Below are experts of layer 5 (counted from 0) of a mixture-of-experts language model. Rows are named router (the router's row for the expert), down (a neuron's output weights, with its number) and show model dimensions 0-191. Each number is 128 + 24 x the weight over its row's rms, rounded and kept within 0 to 255.
Before each expert's rows: a language model's description of what the expert responds to. This comes from a sample of Wikipedia text that the model never trained on.

# expert 7
Month names in dates. Month names in dates, usually after on, in or a day number and before a year, such as May, October, December.
router [ 90 104 135 150 122 131 154 154 147  87 166 102 134 116 130 145 150 117  95 166 122  78 142 122 151 126 105 116  85 104  88 152 117  99 135 132 144 126 168 137  95  86 111 138 100 166 143 177  80 113 153 112 138  87 104 155 168 106 107 115 166  96 165 139 133 134 164 192 140 101 100 137  92 135 134 140 109 116 174 155 113 137 121 102 149 137 114  96 124 164 120 136 124 171 124 113 115 149 124 134 117 117 154 123 114 155 108  98 118 134 109  99 119  84 142 142  87 158 131 108 103 133 146  96 175  95 127 161 153  94 110 103 158 130 106 165 140 136 144 147 140 135 162 150 139 143 135 133 157 153 124 145 155 126 107 159 122 131 149 100 139 155 124 139  97 133 122 139 121 121 100 137 150 130 134 158 143 152 155 105 102 113 108  94 149 144 105 149 118 156  57 106]
down0 [164 149 127 150 161 124 147 141 127 158 130 131 124 106 118  64 109 110 133 115  94  72 144  81 116 122 126  82 140 124 171 109 174 149  99 155  95 131 126 130 104 161 148  92 153 113  92 157 142 133 169 156 139  78 138 145 133 131 115 173 122 122 126 105 123 100 139 149 115  79 140 130 158 126 128 112 118 146 146 155 141 114 132 114 141 123 107  93 106 121 185 104 115 148  93 141 119 104 116 124 126  78 120 135 134 187 127 101 104  94 108 165 127 125 170 177  98 154 167 137 102 108 168 130 101 147 138 132 116 122 143 143 115 152 124 143  70 110 145 127 126 169 112 124 126 114 137 151 145 143 113 101  66 134 191 112 140 135 129 128  92 139 180 122 131 121 130 121 129 112 126 148 140 129 104 126 116 124 115 126 166 142 100 131 159 142 117 111 105  98 113 163]

# expert 0
Clause-boundary connectives. Commas closing introductory phrases and clause-opening words like that, which, when, where, after, marking where a new clause starts.
router [169 106 155 125 117 104  97 139 108 113 168 144 162 140 121  75 176 183 129 122 159 105 132 102 149 105  95 155 149 141 111 105 121  90 119 113  98 128 123 192 158 166 121 160 166 113 128 126 100  76 126 100 103 100 147 150 136  95  87 137 157 126 135 137 145 158 104 103 140 124 118 129 113 132 138 110 128 118 141 126 160 188 137 120 149 114 101 169 140 153 123 150 148 138 140 113 128  86 159 116 107 127 110 100  75 124  61 109 152  98 144 141 162 129 138 139 123 136 134 100 109  95 119 135 157  93 146  94 110 137 140 153  63 138 104 110 132 153 119 143 115 151 150 132 149 139 162 123 111 134 102 135 133 130 136 153 126 107 136 124 107 113 151 120 132 139 167 161 152 124 140 123 115  88 130 113 156 133 184 141 126 113 144 137 125 122 156  96  69 127 120 155]
down2 [141  82 129  89 115 115 109 103 153  93 121 158  95 170 153 142 115 121 156 132 181 138 101 100 154 138  91 166 159 114 114 112 142 142 109 136 133 123 105 129 114 144 141 138 129 170 173 139 152 151 120 162 133  88  85 157 114 164 141 179 150 138 158 100 136  91 164 117 140 129 136 119 149 102 122 100 127 144 113 183 109 139 122  70  98 124  96 135 127 133 130 124 130 167  75  96  91 113 142 103  99 118 118 191 129 122 114 123 130 103 120  76  90 140 127 157 112  94 127 123 150 149  95 143 101 144 146 117 120 130 147 140 146 116 109 148 152 143 166 126 153 112 132 110 150  82 173 115 125 158 143 117 154 141 111 138  97 159 109 121 147 145 118 134 142 159 126 132 126 112 138  96 127 114 169 154  97 120 144  94 100 121 130 119 159 153  94 119 122 168 157  96]

# expert 8
Passive participles and predicates. Past participles and verbs after forms of be, such as used, located, built, held, released, and also verb-like nouns like use.
router [128 115 112 137 119  51 146 130 117 121 140 155 104 101 104 159 133 101 119 171 134  94 124 136 116 136 162  93 113 129 111 134 126  86 123 154 103 150 150 129 111 144 141 100 159  98 131 130 132 184 130 120 118 108 112 100 124 109 130 146 136 139 149 124 171 120 109 122 159 111 112  91 129 105  81 130 112 153 114  80 127 146 166 119 124 129 147 165 119 164 140 151 109 153 125 124 149 137 164 159 107 146 114 124  91 114 179 163 142 126 136 144 157 117 154 121 135 169 143 100 110 146 157 110 130 105 119 164 155 153 120 151  66 160 128 138 106 178  96 143 106 158 129 114 134  78 117 144 169 123 147  92 104 128 123 137 139 132 105 120 149 117 201  79 121 133 171 122 145  99  98 108 143 115 131 117 153 156 113 102 126 106 117 104  96 109 168 167 129 132 132 172]
down3 [133 168 139 175 118 103 138 132 126 145 100 126 152 106 143 113 131 147 137  93 142 148 159 147 110 123  47 162 140 181 111 153 107 136 109  96 104  93  90 164 127 132 136 123 120 112 107 107 120 109  99 143 123 101 119  99 136 159 113 130 150  96 108 145  80 108 131 107 159 159 120 148 138 168 139 152 145 116 120 132 111 117 155  99 138 154 174 167 142 131 105 120 140 115 154  78 170 114 126 143 102 123 100 137 129 123  60 170 118 101 132 122 131 135 110 171 113  78 145 190 125 117 121 126 143 131 142 154 164 110 125 131 178 115 161 113 107 137 108 134 120 124 120 102 126 142  74 141 126 172 123 161 194 127 139 144 100 113 149 142 116 189 116 121 128 143 109 109 108 109  97 131 128 121 135  98 121 146 132  91 127 164 146 126 139 143 141 108 148 130 121 151]

# expert 33
Nouns after determiners. Nouns and name pieces following the, a or his, such as father, son, year, United, University, and acronym letters like AQI.
router [106 170 133  93 117 127 185 125 136 116 135 149 120 109 127 137  98 134 146 128 114 166 148  75 127 115 114 105 103 193 126 124 137 151 128 128 135 135 114 134 121 125 155  64 146 179  88 185 102 112  78 111 133 160 131 153 144 138 105 134 114 159 136 151 134 147 118  89 107 148 136  90 150 129 102  96 142 156 125 111 106 148 148 128 120 115 142 137 150 164 125 151 145 123 117  96  80 153 136 131 156 120 152 106 130 119 108 183 174 118  99 123 140 118 189 129 117 123 132 100 113 126 135 143 134 122  97 117 109 101 144  98 131 125 124 142 140 125  91 104 155 124 146 122 153 128 169 144 162  94  81 111 137 111 133  74 126 143 146 116 116 113  94  90 118 118 122 146 121 124  97 113  96 156 132 147 137 114 159  78  93 108 101 150  82 165 111 162 116 149 134 165]
down0 [132 111 124 115  88 144 139 152 125  82 133 149 130 148 153 132 129 136 136 141 114 139 123 151  98  99 116  97 104 171 106 121 148 133 109 113 139  67 135 101 186 134 138 129 128 108 136 135 114 152 126 107 110 125  90 109 126 145 112 167 165 104 146  65 113 127 140 146 112  90 121 146  90 184 158 125 143 103 123 159 109 136 145 133  73 170 131 159 152 118 129 147 142 136 134 114 108 132 163 114 112 132 117 125  85 116 115 154 125 130  68 155 162 115  80 155 149 123 173  90 135 160 137 132 131 178 104 127 134  96 101 156 151 129 128 127  98 123 146 151 141 153 145 169 141 127 133 176  98 116 144 135 139 103 113 119 101 121 129 168 118  98  88 131  74 156  75  81 131 114 112 120 115 150 170 137  95 120 102 124 118 158 164 115 147 150 124 165 134 128 123 136]

# expert 36
Noun endings and heads. Plural suffixes and nominal endings (s, es, ation) and head nouns like film, album, series, system after possessives.
router [152 121 129 100 124  95 157  76 100 120 145 156 153 122 110 143 172 154 155 131 130 128 144 133 128 124 101 102 119 106 106 122 100 103  90 118 161 137 131 102 147  96  83 112 135 139 158 117 119 154 186 152  87 112 145 132 117 116 100 115 124 124 167 116 136 123 115 113 166  44  86 139 148 123 141 152 134  87 121 126  99 141 123 115 125 140  99 147 146 155 150 151 154 156 113 137 117 116 153 138  95 162 139 108 139 143 131 192 146  91 122 153 138 115 131  91 129 151 126 114 158 110 113 117 148 109 150 106 123  83 115  95 100  83  93 148 136 133  90 119 125  96 135  88 140 127  77 140 130 158  99 137  90 123 153 149 129 105 165 136 158 107 124  89 108 170 119 135 137 110 159 155 116 127 184 132 117 120 136  80 125 113 141 152 107 123 132 177 105 113 150 125]
down3 [122 100 155 132 116 113 155 132 124 135 120 119 125 120 117 120 116  96 157 138 122 141  84 154 116 151 104 148 128 131 152 145 120 145 142  56  40  91 141 148 162 152  90 143 141 116 109 112 142 115 129  89 135 111 132 116 149 121 156 114 109 127 156 122 173 118 116  73 137 129 106  92 133 145 130 127 146 123 146  86 113 131 169 110 150 125 123  97 164 134 119 141 153  84 127  97 142  95 145 146 159 162 144 128  94 141 137 125 183  92  96 165 149 154 110 147 130 106 120 102 154 122 142  84 140 143 176 165 116 109 150 106 114 155 126  67 111 103 151 167 130 111 156 134 147 113  80 141 149 110 140 155 165  99 143 165 107 120 142 107 100 145 122 125 136 144 158 180 121  77 124 103 120 162 120 160 123 106  93 137 131 136 112 153 127 130 145 123 126 126 122 112]

# expert 13
Clause-subject pronouns. Subject pronouns opening a clause after a comma, period or line break, such as he, she, they, who, It, plus following verbs.
router [122 111 166 113 126 146 132 130 136 108 163 128  92 103 105 138 164 166 124 115 111 110 113 140 142 126 152 109 147 127 118 105 102 127 115 164 126 129 101 130 120  95 153 111 156 148 138 103 120 152 107 125 110  90  76 178 145  98 126 140 118 116 169 131 128 171 122 175 161 148 166 106 119 139 179 143 155  91 118 162 129 143 124 144 123 112 133  85 144 159 178 133 114 121 128 156 134 108 187 131 133 171 156 135 134 142 151 102 157 116 100 114 131 148 152 116 139 126 167 110 147 171 143 133  97 178 162 140 131 132 148 152 154 106 109 128 142 150 171 107 117 159 143 151 136 175 162 133  70  97 113 106  98  97 147 139 120 122 100 147 117 136 153 101 129 147  98 117 105 156 159 163 177 134 128 125 178 151 101  94 146 154 153 100 116 112 122 132 108 114  96 114]
down0 [140 132  97 110 128 134 110 120 146  84  83  89 113 148 161 112  96  89 162 157 135 189 124 159 140 110  88 151 158  90 129 113 135 165 134 110 124 166 129 163 128 160 144 151 117 142 100 152 128 172  78 154 170 109  91  82 150 103 160 131 138 109  99 150 147 116 114 116  90 139 129  99 102 123 102 114 121 132 108 109 116 106 131 129 147 124 133 147 127 109 123  81 125 176 112  81 153 145 121 117 154 157 147 104 119 125 149 143 152 140 112 114 155 169 134  89 164 123  84 142 132 143 135 142 161 121 149 133 118 151 124 123 145 151 144 165 119  77 112  88  93  92 130 157 143 108 167 147 128 108 136 108  97 111 113 143 116 167 143 105 113 166 140 154  73 120 101  98 164 100 135 106 130 115 116 157 117 137 132 146 113 159 148 124 146 115 119 125 161 151 113 140]

# expert 21
Conjunctions and prepositions. Linking words joining phrases in running prose, chiefly and, to, with, from, by, or, through, including.
router [116 146 141 119 131 106 118 114  63 167 156 147 163 133 142 146 135  95  94 108 108 148 107 130 111 148 111 136 118 124 107 103 127 145 115 108 103 113 108 108 114 176 131 147 127 125  96 102  82 157 124 159 126 122 159 127  92 132  92  96 119 124 173 158 133 138 126 114 118 141 126 114 123 112 138  99 117 121 106  94 111 120 153 126 145  90 141 157  96 120 144 136 129 138  77  86 122 122 138 115 119 173 142 133 147 127 161 142 125 130 142 173 108 123 132 127 137 112 138 156 123 137 145 125 111 132 152 124 113  97 113 106  88  99 148 158 154 185 201  91 140 108 118 155  95  92 133 124 149 146 114  84 136 130 103 148  95 127 197 139 147 120  77 113 132 124 101 152 158 151 134 180 157  99 171 151 176 137 152 121 142 117 156 110 162  83 150 142 108 136 113  96]
down3 [121 141 127 126  99 113 162 137  96 123 119 110  92 123 125 111 100 129 102 134 143 131  95 124 145 151 112 127 119 104 136 136 143 123 106 133 145 161 138 145 139 111 107  84 155 136 114 152 121 136 126 134 151 146 127 164 130  40 185 104 122 118 107 129 130 123  66 166 140 124 109 144 154 122 121 138 140 145  83 153 181 154 114 130 134 159 112  84 132 102 105 138 148 106 162 115  98 119 107 147 142  95 142  97 132  90 144 110 112 107 122 108 116 102 118 121 122 107 179 128 142 101 147 133 199 144 127 181 158 144 113 153 118 156 131  93  88 157 141 137 110 126 166 145  59 148 146 189 117 119 177 148 115 118 139 124 117 122 134 102 100 126 151  87  92 125 137 103 137 160 187 140 138 145 129 103 145 126 132 105 127 136 118 130 124 109  91 142 111 113 120 101]

# expert 24
Sports competition terms. Sports nouns and verbs such as league, season, level, won, Championship, football, plus Thai script byte fragments in place-name tables.
router [131 140 141 150 100 144 137 122 170 125 105 148 139 104  88 158 147 156 152  83 114 153 142  96 150 133 128 148 116 186 168 117 163 120 121 114 122 130 147 137 172 167  98 103 107 106 159 127 177 141 125 132 110 117 130 145  81 134  96 160 162 161 139 100 156 136 133 127 132 141 122 137 121 119  97 114 108 132 138 141 102 166  80 100 117 109 105 134 152 108 140 106 112 135 108 118  84 115 101 172 156 169 143  83 112 143 143 133 157 148 146 123 155 101 126 126 166 158 118 159 144 105 151 117 156  80 123 151 111 126 122 108 144 128 124 111 111 118  90 168 107 120 121  93 132 119 143 193  83 153 130 122 107 112 111 165 116 113 108 100 127  94 119 152 157 170 131 141  98 109 116 111  95 129 144 123 102 117 128 144 162  81  95 131 140 132 143  87  72 133 158 102]
down3 [147 132  98 121  84 145 115 182 129 114 147  84 100  94  97 125 136 111 111 119  92 141 110 174 122 128 122 133 124 137 168 157 107 144 126 138  95 137  84 163 129 152 133 106  77 139 147 139 134 157 123 118  95 125 142 115  73 180  90 145 161 134  93  94 116 131 124 128 154 172 114 149 151 109 125 117 151 131 147 121 107 121 129  91 124 152 144 133 118 166 137  84 203 118 117 113 160 116  96 143 139 127 129 161 130  86 132 124 110 145 106  92 137 153 106 136 148  99 122 166 133 145 152 144  86 150 150 139 100 122 121 160 144 100 136 138 132 155 143  71 177 125 132 128 124 104 114 121 149 129 122  90 145 173  93 164 120 121 109 125  77 140 116 105 103 167 135 126 101 158 129 112 127 102 120 187 107 150 153 132 135 117 148  95 166 119 136 135 144 123 114 144]